config.toml
d_expert = 96
moe_layers = [0, 2, 4, 6, 8]
init_std_router = 0.00944
lr_router = 0.00168
norm = "rmsnorm"
norm_place = "pre"
norm_eps = 1e-05
init_std_down = 0.00475
batch_tokens = 65536
Below are experts of layer 4 (counted from 0) of a mixture-of-experts language model. Rows are named router (the router's row for the expert), gate (a neuron's input weights, with its number), up (a neuron's input weights, with its number) and show model dimensions 0-191. Each number is 50 + 15 x the weight over its row's rms, rounded and kept within 0 to 99.
After each expert's rows: a language model's description of what the expert responds to. This comes from a sample of Wikipedia text that the model never trained on.

# expert 48
router:71 68 49 47 57 48 77 43 48 55 79 28 62 70 72 36 49 76 34 44 58 64 65 52 41 73 29 40 18 60 65 35 64 55 22 32 49 35 69 36 55 56 70 16 46 58 58 43 50 34 75 87 64 54 68 71 42 32 48 64 83 16 55 50 70 46 52 31 28 51 33 37 26 45 50 45 48 49 45 47 84 28 41 64 58 61 50 84 52 75 52 50 38 38 46 61 64 69 52 25 75 40 43 41 49 28 55 42 13 44 55 47 37 38 50 50 44 53 36 58 31 44 55 30 30 45 69 27 28 27 55 50 77 35 32 56 40 51 71 45 58 67 51 68 53 62 57 27 66 72 33 48 47 62 47 44 63 57 40 41 62 69 22 64 65 30 52 49 50 35 46 45 36 59 46 48 68 46 71 59 33 32 35 51 42 74 46 53 39 51 42 65
gate0:39 49 69 62 72 30 18 57 33 45 55 57 21 50 57 54 33 39 45 46 42 48 65 62 56 79 51 41 32 63 36 48 35 39 44 79 30 46 54 41 64 73 83 32 38 58 67 68 59 64 49 57 43 47 62 14 57 46 46 56 59 20 64 32 53 47 47 58 38 50 49 53 54 31 45 33 57 53 40 52 60 70 18 31 29 65 44 52 49 26 34 49 55 48 53 72 57 72 47 65 71 30 53 54 71 63 79 79 61 35 63 47 35 40 60 31 44 56 58 39 51 52 21 36 58 80 33 41 51 59 46 33 50 49 64 43 48 54 51 17 64 58 98 74 33 65 64 72 55 55 27 55 65 46 46 46 36 67 41 56 56 66 48 44 64 42 31 25 62 55 42 31 27 41 58 52 74 31 26 43 37 67 66 52 19 28 44 35 55 69 71 70
up0:63 54 25 31 60 51 71 43 46 49 33 66 71 63 36 50 58 76 48 60 49 66 59 21 38 38 34 47 65 61 71 89 88 64 49 46 76 50 37 57 19 31 26 59 57 38 25 25 27 31 47 41 44 55 33 73 40 58 39 17 37 54 72 67 53 50 53 64 40 47 42 40 49 67 50 65 60 40 70 52 47 32 48 66 72 00 52 61 62 77 71 55 38 46 52 50 42 53 34 53 46 40 35 67 46 34 13 37 59 52 49 54 69 67 42 55 64 38 53 44 68 43 73 65 41 35 63 60 39 42 58 52 62 46 37 47 57 54 46 73 41 58 33 43 71 54 37 52 68 56 73 66 47 54 58 40 51 17 56 27 30 44 54 44 33 63 53 83 33 59 37 45 72 79 57 51 34 62 67 32 59 52 43 52 68 58 73 70 32 37 44 54
gate1:42 26 46 65 59 59 27 64 32 62 36 50 48 19 44 59 27 33 48 63 48 44 77 51 41 57 54 36 43 60 48 43 59 48 59 35 56 44 38 54 44 50 55 66 36 70 57 40 59 60 47 32 40 30 43 74 50 33 40 28 38 44 59 65 45 31 31 54 65 22 24 60 32 53 65 32 58 51 30 65 42 28 58 58 52 34 35 74 65 44 74 16 58 35 43 57 42 48 65 41 22 34 48 36 51 50 38 48 53 85 76 59 25 33 74 60 36 53 69 51 77 28 34 43 89 61 63 75 67 29 77 54 57 15 56 56 50 42 29 82 55 49 64 43 57 44 54 27 69 43 60 59 38 60 31 61 50 58 41 40 25 36 30 49 35 68 42 35 08 46 80 51 32 52 40 59 54 57 38 65 45 62 55 78 62 39 32 56 69 50 50 43
up1:14 37 64 45 74 65 53 18 77 56 68 50 52 55 28 67 48 72 59 27 45 59 77 49 71 49 58 51 49 57 66 47 44 63 35 37 51 41 27 58 24 71 36 73 34 51 51 58 42 52 36 54 45 54 58 63 57 38 37 25 73 54 40 85 61 34 35 67 42 54 25 57 21 69 45 34 57 62 52 49 56 50 57 37 59 19 33 59 59 57 43 30 68 50 70 42 58 51 49 37 53 33 50 56 42 34 31 35 71 40 55 64 24 68 44 43 47 60 48 88 76 27 47 44 78 66 34 20 38 36 90 68 44 27 51 41 73 57 39 65 51 38 46 69 57 32 66 40 57 45 56 41 55 48 27 62 45 26 22 52 68 64 58 31 15 57 42 36 57 49 68 52 57 40 54 68 51 58 39 28 43 82 49 33 38 43 57 35 51 49 56 35
Word-start stems and numbers. Opening stems of common words, mainly ex- as in exterior and existed, plus en-, em-, hon-, and bare numbers in tables and dates.

# expert 50
router:56 60 25 57 46 43 32 48 30 27 49 38 55 56 56 49 64 37 53 32 48 26 48 37 73 63 43 54 42 50 45 78 66 73 43 58 54 69 65 57 70 75 78 57 37 38 57 29 43 52 56 45 54 46 55 35 30 49 62 36 67 45 37 70 48 50 45 78 44 39 56 66 63 60 31 45 80 57 77 42 27 77 66 51 68 58 28 27 12 49 29 56 49 50 35 37 36 50 31 28 44 38 36 60 46 46 39 49 70 59 21 50 43 58 69 55 28 28 45 43 60 76 63 49 53 36 55 66 22 35 42 72 25 82 28 46 50 79 46 52 50 28 68 15 44 53 33 53 53 49 39 75 39 53 40 27 71 50 68 20 36 46 28 61 43 45 69 51 83 58 50 30 49 35 56 50 56 48 66 66 41 37 14 53 60 75 38 57 36 60 53 33
gate0:56 54 17 64 54 37 48 49 45 55 41 58 23 75 28 29 42 31 41 24 42 46 46 50 48 33 43 44 41 31 40 41 49 59 29 54 40 37 46 49 53 58 73 20 51 34 60 46 35 69 41 38 34 66 62 34 27 54 50 47 55 47 41 46 74 96 37 63 30 50 61 60 44 13 79 64 45 37 64 59 32 58 46 46 59 54 39 54 78 46 45 32 46 41 41 38 49 41 53 46 38 77 37 61 75 49 42 52 57 57 67 54 47 40 47 64 51 49 34 80 54 67 67 36 83 67 60 59 34 55 61 72 08 82 40 53 60 41 53 57 70 23 29 50 15 38 69 34 64 52 44 69 62 48 60 64 56 55 62 39 47 56 24 66 35 63 59 48 72 68 46 55 56 87 35 47 43 46 90 60 59 53 41 55 46 44 36 89 41 51 36 41
up0:60 51 41 77 66 71 20 11 56 52 52 40 48 43 12 58 58 59 47 51 38 37 51 55 32 35 47 55 17 59 52 41 64 48 52 61 39 65 82 63 64 80 64 47 45 65 72 58 57 63 84 69 52 68 74 55 39 38 67 69 71 47 39 63 50 53 35 50 42 58 53 54 31 49 30 73 58 59 65 55 52 45 63 70 61 30 67 22 31 80 54 26 38 59 59 55 72 22 42 12 45 76 31 62 57 63 54 58 62 52 57 58 30 50 28 45 86 56 56 58 24 42 38 66 84 42 78 37 37 48 40 59 44 59 66 59 55 39 40 40 81 56 45 40 32 52 57 41 77 57 43 62 72 35 48 33 61 57 49 49 23 75 39 32 51 72 57 42 55 35 47 62 63 54 31 36 59 53 64 62 58 46 37 65 64 54 56 62 70 58 52 45
gate1:35 42 56 27 56 39 39 76 64 34 60 44 41 48 24 23 39 41 32 56 57 31 47 51 37 38 87 53 55 67 42 57 51 41 35 43 60 50 29 61 70 73 49 50 65 22 57 54 60 55 58 51 49 44 64 47 39 30 55 47 61 58 30 40 32 89 67 53 36 76 66 54 58 60 59 39 79 49 21 88 72 52 56 52 28 25 67 45 44 56 61 73 55 41 47 60 50 78 32 61 42 50 29 38 63 46 41 57 54 30 57 41 26 51 61 59 38 75 53 36 49 58 72 37 56 40 55 37 47 39 17 52 64 23 66 58 54 24 20 34 18 59 40 47 53 29 29 48 61 70 58 29 50 60 47 20 40 45 39 33 60 60 33 50 54 57 68 54 34 44 72 62 56 67 60 37 43 31 08 26 21 58 65 63 62 45 51 61 42 30 63 67
up1:45 69 80 38 62 42 44 36 42 64 59 61 83 31 46 63 33 61 50 56 63 77 63 53 40 32 25 35 48 52 51 70 62 33 52 72 78 64 44 24 27 28 36 57 56 58 35 45 52 53 37 52 77 30 48 31 65 57 61 29 68 52 17 41 40 39 34 33 33 21 67 48 29 54 37 69 43 80 68 24 49 37 52 40 37 70 61 66 60 49 53 13 42 48 68 49 41 44 40 58 46 30 53 51 65 59 22 59 64 72 62 52 46 50 47 29 46 56 45 67 50 27 53 52 58 79 43 66 38 83 46 28 34 29 31 38 51 40 35 27 42 50 56 61 45 63 57 52 35 47 50 46 50 51 56 57 68 61 29 45 41 58 46 36 52 35 55 15 51 73 48 50 68 00 29 76 68 53 38 70 39 54 51 30 50 46 58 59 59 58 37 65
Word-initial consonant pieces. Single capital consonants or short pieces starting words and names, such as B, D, K, E-b-ony, K-AJD, Trib-e.

# expert 57
router:35 46 91 70 85 49 39 65 51 48 75 54 47 48 49 66 41 60 43 48 53 52 29 52 58 60 51 71 43 75 55 80 48 27 55 41 48 48 47 47 40 41 43 53 15 47 58 63 59 47 52 84 61 49 50 76 72 36 38 65 43 58 61 68 57 66 60 77 60 40 48 44 51 40 30 82 68 74 54 25 51 40 50 27 46 45 41 68 83 45 52 52 53 37 43 63 70 53 33 53 64 70 50 57 64 49 56 56 49 50 51 59 60 74 36 26 57 53 48 32 70 51 57 42 28 56 38 02 55 53 20 59 17 60 80 55 52 49 63 49 56 55 71 43 46 42 45 79 51 46 15 53 10 78 43 77 50 56 42 52 64 66 49 75 64 40 77 59 51 39 68 50 51 18 46 41 56 57 43 57 40 29 42 46 33 46 55 36 41 70 47 72
gate1:36 67 68 28 50 50 82 67 53 45 47 60 31 47 42 51 65 41 27 65 59 47 38 40 39 41 30 79 68 51 49 46 55 20 48 31 43 39 63 72 75 53 40 70 44 32 48 36 33 55 48 55 30 82 62 65 58 44 59 60 47 44 50 52 68 51 44 59 41 42 44 63 74 44 67 52 64 63 67 27 56 41 26 50 54 57 41 54 45 46 54 61 48 33 68 79 41 55 38 88 38 68 19 60 66 27 76 73 34 39 51 34 51 68 42 36 50 76 48 36 52 45 57 22 26 68 69 51 25 66 46 62 52 42 57 44 50 59 62 37 64 28 46 44 60 25 85 53 57 42 45 62 20 57 66 56 57 19 45 89 45 55 81 40 45 42 64 46 53 39 43 70 41 55 74 55 19 47 73 23 65 83 25 58 59 40 47 63 44 56 46 63
up1:46 54 74 49 65 46 61 71 52 48 39 61 46 24 72 42 38 20 38 61 50 48 35 30 39 51 25 78 69 35 27 53 25 34 37 34 42 27 55 37 90 65 40 52 38 60 42 46 70 45 40 43 51 67 50 67 47 49 68 57 38 46 71 50 55 32 68 63 49 57 71 43 84 39 47 70 51 40 46 18 64 66 45 48 55 62 29 35 51 38 58 58 53 55 48 80 63 52 30 73 61 76 34 45 75 48 62 45 64 70 66 20 36 58 47 28 60 53 24 54 46 49 44 38 30 11 67 59 20 67 35 79 69 37 60 44 34 60 65 31 32 42 52 47 39 24 50 36 68 52 42 53 41 56 59 57 46 36 58 72 62 40 57 44 23 36 78 55 40 42 49 74 54 59 71 50 30 23 65 43 65 58 23 42 56 41 47 50 43 65 39 74
gate2:43 49 59 39 49 29 67 65 64 77 47 36 54 45 46 34 44 50 50 41 44 33 51 59 55 54 53 59 29 33 57 63 45 74 27 44 54 50 61 83 44 62 57 28 82 39 45 71 45 59 37 67 24 55 63 53 32 62 62 48 56 55 42 45 22 54 69 45 84 46 79 35 78 56 35 62 71 34 59 59 60 56 55 54 61 67 24 58 30 30 48 73 10 39 39 49 63 57 28 64 66 78 45 49 57 26 51 46 51 59 66 47 63 46 57 57 25 22 59 42 59 71 43 52 29 45 57 91 70 42 36 51 49 56 46 67 48 71 44 30 50 66 54 58 51 26 62 55 59 54 83 55 24 73 40 37 69 62 59 40 50 60 45 58 43 45 40 99 66 56 57 51 57 57 61 61 09 24 53 41 48 32 30 54 56 30 32 56 39 27 43 44
up2:35 45 13 44 36 69 49 50 38 39 43 60 13 56 44 66 23 35 69 63 39 35 59 36 41 30 34 35 74 54 28 42 42 85 46 42 49 63 46 52 47 39 19 71 61 63 51 53 43 62 43 51 64 57 41 38 88 44 41 54 44 63 39 50 43 68 11 53 46 61 54 48 39 51 57 58 29 86 59 59 51 42 66 16 51 28 40 44 39 48 42 60 78 54 61 28 44 37 66 37 50 52 28 32 34 90 43 40 41 38 28 79 48 44 54 48 55 30 38 64 51 46 33 45 41 45 39 39 30 57 54 40 61 30 46 27 41 66 40 46 48 57 32 87 53 52 62 28 53 55 32 75 72 38 63 46 21 38 29 32 54 45 21 56 40 25 56 35 34 40 50 58 49 59 67 56 77 40 51 26 53 60 44 34 71 71 33 37 58 59 60 56
Mid-name fragments, codes. Pieces inside names and table fields, like ap in Budapest, Pratapnagar, plus country codes BRA, ENG, time seconds, slashes.

# expert 17
router:48 46 39 36 61 73 34 24 27 36 29 85 65 68 47 36 52 62 52 39 50 54 61 46 39 33 57 38 55 41 56 39 56 27 48 46 36 60 58 55 19 40 18 70 37 70 19 52 30 35 39 65 38 65 44 67 76 84 74 52 50 63 48 44 49 51 70 35 74 41 54 60 44 55 64 38 55 47 54 61 34 42 51 38 30 16 45 55 60 48 46 40 50 49 72 55 56 36 19 72 49 42 53 32 47 18 34 53 44 60 39 39 40 59 57 41 38 65 66 37 46 46 52 60 51 64 31 41 58 59 32 23 47 28 58 58 49 25 40 42 51 56 51 49 61 38 65 51 54 42 73 40 36 27 84 61 76 47 46 52 50 40 88 21 55 49 73 56 31 83 50 67 77 49 47 53 49 40 42 44 58 32 92 21 78 43 52 48 69 24 47 36
gate0:61 69 49 91 53 64 68 60 45 32 42 50 56 52 81 34 54 95 39 41 66 60 48 48 68 41 35 49 54 52 41 57 39 52 47 36 48 55 24 46 62 60 41 49 52 75 45 37 63 51 66 63 39 61 61 49 61 31 64 61 31 40 60 67 26 47 51 23 67 55 50 75 18 68 65 28 31 38 47 49 45 50 44 60 43 52 53 64 24 53 24 54 46 76 65 79 44 56 37 55 31 57 24 56 38 16 57 57 34 50 47 54 43 76 63 80 40 45 30 53 41 50 44 39 51 48 53 71 68 58 54 41 54 35 74 55 66 35 66 53 58 53 90 46 57 39 66 52 53 39 42 39 30 38 48 42 58 42 39 27 52 26 42 36 78 37 73 42 38 71 49 58 46 42 56 45 09 49 49 86 81 47 51 20 45 57 46 65 91 48 54 57
up0:34 64 50 60 40 35 50 60 57 64 62 27 46 39 68 52 59 99 38 35 48 45 24 76 51 33 50 48 56 49 52 64 40 52 54 42 48 62 34 37 38 55 27 45 37 64 52 52 52 43 70 44 40 51 47 43 58 49 47 47 21 52 72 66 47 58 28 43 25 46 58 67 36 81 40 74 44 51 59 41 61 42 51 51 55 58 51 53 32 53 44 18 67 52 50 55 32 67 39 75 68 81 70 40 54 06 55 16 46 69 50 67 47 46 51 59 15 72 30 67 66 51 57 33 35 29 72 50 78 45 53 49 34 33 56 58 48 66 68 56 61 23 63 32 45 31 60 68 45 40 83 53 43 45 54 66 25 51 26 42 44 35 74 44 44 66 39 39 75 34 52 80 47 44 39 40 43 57 55 83 45 26 64 47 54 57 37 35 55 58 67 34
gate1:41 40 53 73 76 45 58 43 44 27 64 59 57 49 39 49 26 52 30 34 52 31 45 72 58 65 75 45 43 27 21 54 13 61 17 44 52 53 72 37 50 54 33 46 59 36 53 67 55 68 63 54 71 70 29 32 73 64 62 48 41 58 19 61 39 45 42 37 39 53 37 75 64 58 38 47 25 47 43 56 31 46 57 35 37 23 61 56 41 50 33 61 50 63 76 57 63 31 71 47 49 52 59 29 52 65 90 57 45 48 35 40 66 46 64 63 65 38 36 48 78 52 60 34 37 46 52 63 73 26 23 40 50 38 55 78 36 53 54 41 30 50 42 25 75 39 47 57 50 37 56 33 46 38 73 64 57 60 67 75 18 56 23 30 42 39 51 49 74 27 50 58 51 45 55 53 77 56 59 66 36 27 73 51 42 57 48 40 75 69 83 59
up1:47 44 59 67 74 44 59 32 19 48 72 70 47 38 46 42 62 44 55 30 48 49 59 46 63 49 70 60 46 30 32 56 11 59 39 27 56 48 53 62 26 59 25 40 37 36 61 69 37 81 26 47 99 59 38 19 87 68 46 53 69 48 26 64 59 43 42 45 40 42 51 74 60 64 58 73 39 69 55 81 54 47 58 10 53 32 36 47 48 52 25 54 18 69 72 46 59 44 77 57 45 45 68 28 63 59 68 45 48 54 39 62 59 48 64 50 35 16 51 52 68 59 49 34 48 35 66 57 44 15 47 59 65 46 57 71 37 32 51 73 60 52 54 31 65 59 55 26 22 45 63 42 43 43 70 69 47 51 60 46 41 49 54 44 34 40 39 71 35 49 59 75 52 35 51 50 46 50 39 67 40 35 52 37 49 69 43 49 52 74 72 48
Mid-word foreign fragments. Word-internal pieces of foreign or compound names and words, such as Taekwondo, stuntwoman, Ísafjarðardjúp, plus CJK bytes and adjectives like small, Czech, Soviet.

# expert 10
router:69 22 74 58 49 62 62 39 75 38 60 27 47 71 48 19 63 52 36 36 58 27 71 40 65 51 15 37 20 49 59 56 34 28 41 40 68 30 47 29 52 40 65 57 72 26 50 35 32 62 52 68 28 47 68 52 61 59 25 56 55 53 67 49 52 69 68 49 47 40 56 23 73 56 55 43 61 47 49 35 70 71 45 80 27 21 37 59 50 57 42 80 51 42 38 60 36 53 54 33 50 46 51 44 24 43 36 61 38 47 38 51 60 52 51 38 60 51 26 26 60 32 65 46 26 50 31 29 53 69 24 47 88 55 66 28 46 55 48 49 33 34 61 52 72 70 39 35 41 45 41 55 52 36 71 43 55 65 62 74 18 43 64 37 60 56 39 33 43 62 40 41 41 35 81 34 47 67 30 49 38 30 85 51 33 44 50 70 61 59 67 49
gate0:55 48 31 56 54 22 40 29 66 49 57 47 50 70 46 51 40 30 62 66 61 53 45 67 49 51 55 89 53 38 46 49 47 38 19 44 63 47 50 01 50 41 43 43 40 36 36 51 42 39 73 62 52 68 42 40 81 50 59 37 59 50 57 47 17 59 54 43 36 46 55 64 46 59 50 36 48 72 49 25 56 30 44 57 20 57 26 73 42 61 54 37 52 69 33 61 72 50 64 26 41 56 63 45 57 46 56 68 46 47 30 53 35 18 30 75 68 62 55 54 58 45 50 24 47 70 44 28 77 44 50 41 39 63 31 39 54 35 41 53 57 42 44 39 67 55 73 07 55 37 48 55 61 52 34 65 41 43 49 67 49 53 38 44 31 54 42 31 27 76 34 32 44 41 17 54 40 65 36 88 44 27 61 24 47 69 60 88 73 56 77 45
up0:48 57 43 43 42 79 55 80 54 37 44 62 36 21 57 51 44 64 18 53 24 44 63 32 42 46 29 33 65 66 52 47 70 58 79 44 24 62 46 72 58 63 56 41 57 68 55 43 71 72 45 32 65 36 63 55 32 50 48 59 41 42 53 55 83 35 38 42 54 62 48 41 47 61 49 49 36 40 51 76 43 63 48 56 45 71 55 36 73 48 34 86 35 46 74 49 32 50 20 69 55 56 37 61 36 60 28 47 63 39 66 74 74 60 74 54 41 34 54 46 44 58 72 75 57 52 46 70 65 43 49 45 59 29 41 59 30 44 43 70 58 61 36 41 42 50 27 67 58 65 81 23 63 50 63 51 91 34 52 39 53 32 49 64 52 33 44 68 69 14 43 61 42 51 74 37 70 51 65 17 44 74 29 59 60 54 41 32 37 22 34 38
gate1:62 19 58 61 47 42 50 58 60 77 47 40 41 49 52 51 92 53 21 65 43 42 43 31 61 39 39 26 40 47 50 60 60 65 43 65 60 84 41 62 60 34 41 34 50 55 18 39 38 51 44 28 79 28 32 42 40 57 72 45 44 45 55 64 53 33 45 79 43 41 57 53 26 52 71 52 73 53 49 38 52 64 44 71 40 55 79 41 75 55 44 71 38 63 63 66 59 48 39 70 63 22 45 45 51 38 51 29 49 58 50 46 43 64 56 75 39 22 56 80 56 39 47 48 42 21 38 68 59 23 38 53 31 44 47 39 67 47 46 55 43 19 53 16 40 29 47 41 68 74 51 77 64 17 59 90 33 59 40 52 26 59 36 42 39 53 52 50 52 67 70 21 66 68 38 68 39 58 68 51 45 48 55 14 56 53 47 54 51 40 34 62
up1:26 34 92 58 58 41 26 53 76 40 53 43 37 56 91 47 68 65 50 47 73 28 52 34 70 54 48 38 36 43 52 38 62 11 57 66 53 40 32 33 39 49 54 43 59 42 63 67 48 45 34 49 58 57 46 43 66 45 48 42 47 35 39 86 39 55 64 65 38 56 39 64 82 36 35 43 48 60 64 35 71 28 39 69 53 13 81 41 51 61 18 46 47 43 40 42 53 44 51 71 64 18 66 43 48 32 50 75 42 37 41 48 43 54 44 31 47 38 54 33 35 61 65 50 59 24 46 86 33 38 54 35 58 85 33 53 25 47 65 29 44 32 40 70 27 49 41 52 29 66 33 49 45 55 51 45 89 55 71 54 46 59 63 17 36 39 64 56 53 60 44 79 49 69 54 64 40 44 53 57 59 52 54 52 42 49 45 67 33 77 59 56
Common adjectives and prefixes. Word-initial adjectives or stems right after articles, such as new, local, public, former, national, un-, equal.

# expert 4
router:48 29 48 56 36 34 40 50 40 54 63 66 41 54 59 24 40 55 47 44 48 49 46 47 55 54 66 68 23 56 55 47 61 44 63 82 49 53 54 47 72 50 73 23 37 59 62 40 76 27 63 51 37 52 49 64 38 15 54 26 62 49 49 62 67 54 77 74 49 18 32 58 87 29 41 70 61 74 45 47 43 58 65 81 86 35 31 52 23 34 37 42 54 44 19 38 71 60 36 32 53 45 57 39 48 26 55 47 34 25 56 46 34 47 45 41 61 53 70 32 59 48 41 74 49 61 25 50 34 49 23 58 49 83 36 44 38 41 54 42 40 56 46 47 41 75 55 48 30 61 60 42 15 72 60 37 49 54 32 51 39 52 74 51 55 52 67 53 47 94 61 41 63 45 78 36 28 63 42 69 76 28 68 50 41 44 48 45 31 63 57 62
gate0:41 23 50 25 60 47 41 50 66 36 71 49 62 61 55 29 66 63 50 40 50 61 64 35 77 34 54 51 36 40 60 82 39 60 62 49 34 30 58 54 43 80 51 66 51 75 57 38 24 71 70 72 38 43 38 79 47 57 49 57 44 50 22 41 44 49 45 43 55 50 57 48 65 48 59 53 71 54 73 50 63 68 72 39 48 48 19 24 55 56 13 30 69 54 28 38 51 59 60 69 63 56 37 33 94 43 63 62 50 54 65 55 66 26 38 58 56 37 65 55 40 52 51 50 50 60 17 58 36 55 00 41 49 57 38 49 44 55 52 66 43 58 80 59 61 54 38 47 58 36 29 54 17 28 42 60 26 53 50 75 64 51 46 29 57 52 23 31 23 73 55 67 72 52 62 49 58 27 32 64 36 45 60 59 52 56 49 63 38 39 38 64
up0:42 76 22 64 44 42 50 39 29 71 59 42 48 69 24 64 39 49 57 70 47 61 47 61 32 54 53 45 65 59 52 34 66 54 37 47 80 61 37 54 43 41 36 39 46 22 55 62 65 39 28 43 38 78 46 33 65 47 36 36 41 61 61 48 39 61 70 33 44 64 29 48 48 66 50 44 37 30 36 45 59 47 48 62 56 90 96 63 50 54 57 69 33 36 53 52 41 46 23 36 42 42 59 80 27 56 41 43 33 51 46 42 26 70 56 29 32 56 29 48 60 48 48 39 56 33 90 61 65 42 84 54 49 50 58 67 55 43 43 37 43 44 36 34 54 37 54 58 59 39 69 53 93 54 55 61 75 52 39 20 28 52 62 67 50 29 53 52 65 44 62 30 26 57 16 71 44 76 78 55 51 49 37 48 42 69 72 46 85 58 43 53
gate1:38 62 41 55 60 38 55 34 60 27 46 74 40 46 33 60 40 54 31 52 74 42 38 62 67 61 21 58 30 55 57 69 38 68 49 44 48 55 46 45 67 46 52 14 47 48 45 55 20 44 43 72 32 35 40 45 51 46 59 19 57 80 30 55 49 51 79 43 38 59 44 83 41 66 50 48 26 44 37 47 50 44 67 59 60 55 73 45 35 56 25 39 97 38 68 49 60 49 50 25 56 35 60 60 69 68 41 43 37 64 87 43 31 47 44 46 31 97 45 45 41 23 55 60 44 64 25 39 65 75 49 61 73 62 49 30 51 47 86 62 61 55 28 56 49 37 78 61 43 68 57 31 21 56 68 42 63 29 41 48 29 41 46 39 50 22 36 53 52 60 20 51 70 34 55 33 45 49 40 64 40 22 45 61 49 45 41 52 54 49 43 32
up1:61 37 61 35 28 54 45 59 47 73 52 34 67 65 65 28 65 40 67 32 46 44 57 44 31 34 64 35 84 39 51 27 70 27 41 49 50 43 40 44 37 59 42 73 57 37 43 46 85 50 58 38 72 59 57 57 26 57 42 81 56 08 61 29 42 54 33 60 74 43 49 17 53 46 68 68 76 36 63 63 54 52 47 44 31 67 25 51 72 50 72 61 29 53 25 42 39 49 53 74 49 78 41 56 22 45 48 60 44 49 13 60 72 42 52 58 53 23 35 45 80 64 45 35 64 55 80 70 36 42 49 50 37 53 57 64 23 62 24 39 42 43 67 71 50 65 48 60 58 34 38 58 87 67 44 56 33 65 62 56 72 61 45 63 56 58 58 49 62 46 63 57 22 47 55 60 58 60 65 54 63 61 71 37 42 52 50 25 54 66 37 59
Units and table fragments. Unit abbreviations and short letter pieces in tables and measurements, such as ft, lb, sq, x, %, and odd mid-word fragments.

# expert 53
router:55 67 49 43 49 56 63 62 33 47 42 71 18 61 53 75 58 75 42 40 73 43 44 52 63 17 58 63 28 69 44 41 67 50 51 42 57 56 41 35 46 46 41 35 34 47 52 42 63 49 44 45 72 45 29 31 35 61 52 31 54 36 52 56 33 63 28 46 34 74 58 61 34 67 53 38 61 56 53 40 61 55 35 55 34 71 55 64 55 56 84 38 75 54 64 17 61 64 45 66 47 31 43 54 76 68 69 43 68 21 41 43 48 22 44 38 37 42 31 47 52 30 56 40 49 70 43 51 27 58 67 54 43 66 52 62 39 50 54 75 71 35 27 61 30 73 25 36 60 79 46 62 83 72 34 42 59 23 59 28 57 39 58 58 46 57 35 61 73 31 19 65 51 67 38 80 50 60 61 41 59 09 66 36 61 39 50 71 38 68 50 83
gate0:62 48 68 30 27 47 38 50 50 33 62 82 15 75 60 22 58 47 43 56 44 55 47 16 57 48 46 70 36 19 28 79 55 42 63 44 45 32 43 32 46 36 73 61 79 66 14 59 33 50 54 48 55 59 31 46 22 44 60 32 75 20 46 59 53 44 48 35 36 58 61 57 36 54 71 49 33 31 56 51 45 73 33 51 56 46 55 64 48 77 53 39 53 48 49 64 52 40 50 32 37 46 63 55 74 42 56 82 56 59 36 37 35 42 48 31 60 35 48 25 52 36 81 52 55 55 38 48 37 42 54 74 29 46 42 72 59 35 83 78 58 51 34 62 57 41 45 77 23 72 29 50 30 79 54 34 36 54 40 73 80 49 43 37 50 75 43 47 69 44 67 55 33 52 43 55 42 50 56 67 49 69 46 56 42 23 33 45 25 67 51 47
up0:41 52 34 53 59 38 76 45 33 70 51 51 85 43 08 70 66 52 51 39 49 53 62 69 64 49 37 55 34 69 40 32 45 85 55 39 54 70 44 57 54 41 48 47 62 30 67 57 50 41 62 49 59 45 66 43 31 56 59 82 19 53 51 40 25 82 35 52 35 53 42 51 51 56 32 39 36 62 28 45 56 29 36 73 73 88 61 18 36 35 66 61 59 49 31 31 50 83 47 45 83 62 50 53 39 70 60 59 52 49 62 63 49 63 67 70 17 57 50 65 50 65 41 42 60 56 47 50 44 37 60 51 67 36 52 19 65 45 41 38 68 65 51 53 34 54 64 35 80 23 31 37 63 52 44 26 36 50 62 43 45 54 51 72 71 35 49 80 36 40 30 45 42 23 60 63 34 40 36 71 53 61 39 38 48 55 53 60 86 49 67 59
gate1:56 39 63 52 60 43 73 25 47 67 59 45 49 39 36 32 34 65 67 50 29 43 48 62 53 66 37 57 56 48 40 47 23 67 49 46 41 53 43 57 51 48 51 52 67 82 53 51 44 47 40 45 73 57 17 63 30 48 22 47 63 38 26 49 82 34 62 58 61 56 46 61 59 29 39 38 28 64 30 49 57 68 45 65 46 63 50 44 59 53 52 49 47 43 80 52 64 50 67 29 29 52 52 56 16 67 23 65 32 58 43 55 71 23 63 69 33 41 23 72 56 59 44 17 10 34 24 68 64 57 35 16 79 74 49 73 61 46 65 39 59 53 19 33 66 54 44 59 43 68 60 41 67 68 36 41 22 47 46 30 60 70 65 46 57 51 47 58 42 68 67 42 42 32 52 42 53 41 18 28 32 61 50 41 46 47 42 66 35 63 19 31
up1:49 58 62 55 46 50 61 64 52 26 46 54 83 50 61 69 70 49 39 41 72 66 58 60 42 50 57 59 31 81 63 25 75 51 39 45 32 69 57 27 48 43 50 61 58 41 44 71 51 51 38 23 13 37 74 20 64 59 67 52 52 55 75 47 31 66 42 52 48 55 60 32 57 59 64 49 59 51 57 42 33 55 52 36 57 61 70 62 45 44 66 61 49 59 06 56 34 30 32 56 46 35 55 64 61 49 83 23 57 41 41 57 53 73 42 32 60 64 63 48 41 66 53 62 91 52 67 40 47 45 67 79 29 33 42 33 36 57 45 66 29 40 69 58 29 65 52 59 48 73 54 47 51 55 56 59 80 53 72 31 40 31 45 50 58 49 54 49 72 42 42 53 36 77 67 39 34 48 86 88 56 49 42 69 48 28 40 45 94 51 63 60
Two-digit number chunks. Two-digit number pieces, especially century prefixes 19 and 20 in years, and digit pairs inside coordinates and large figures.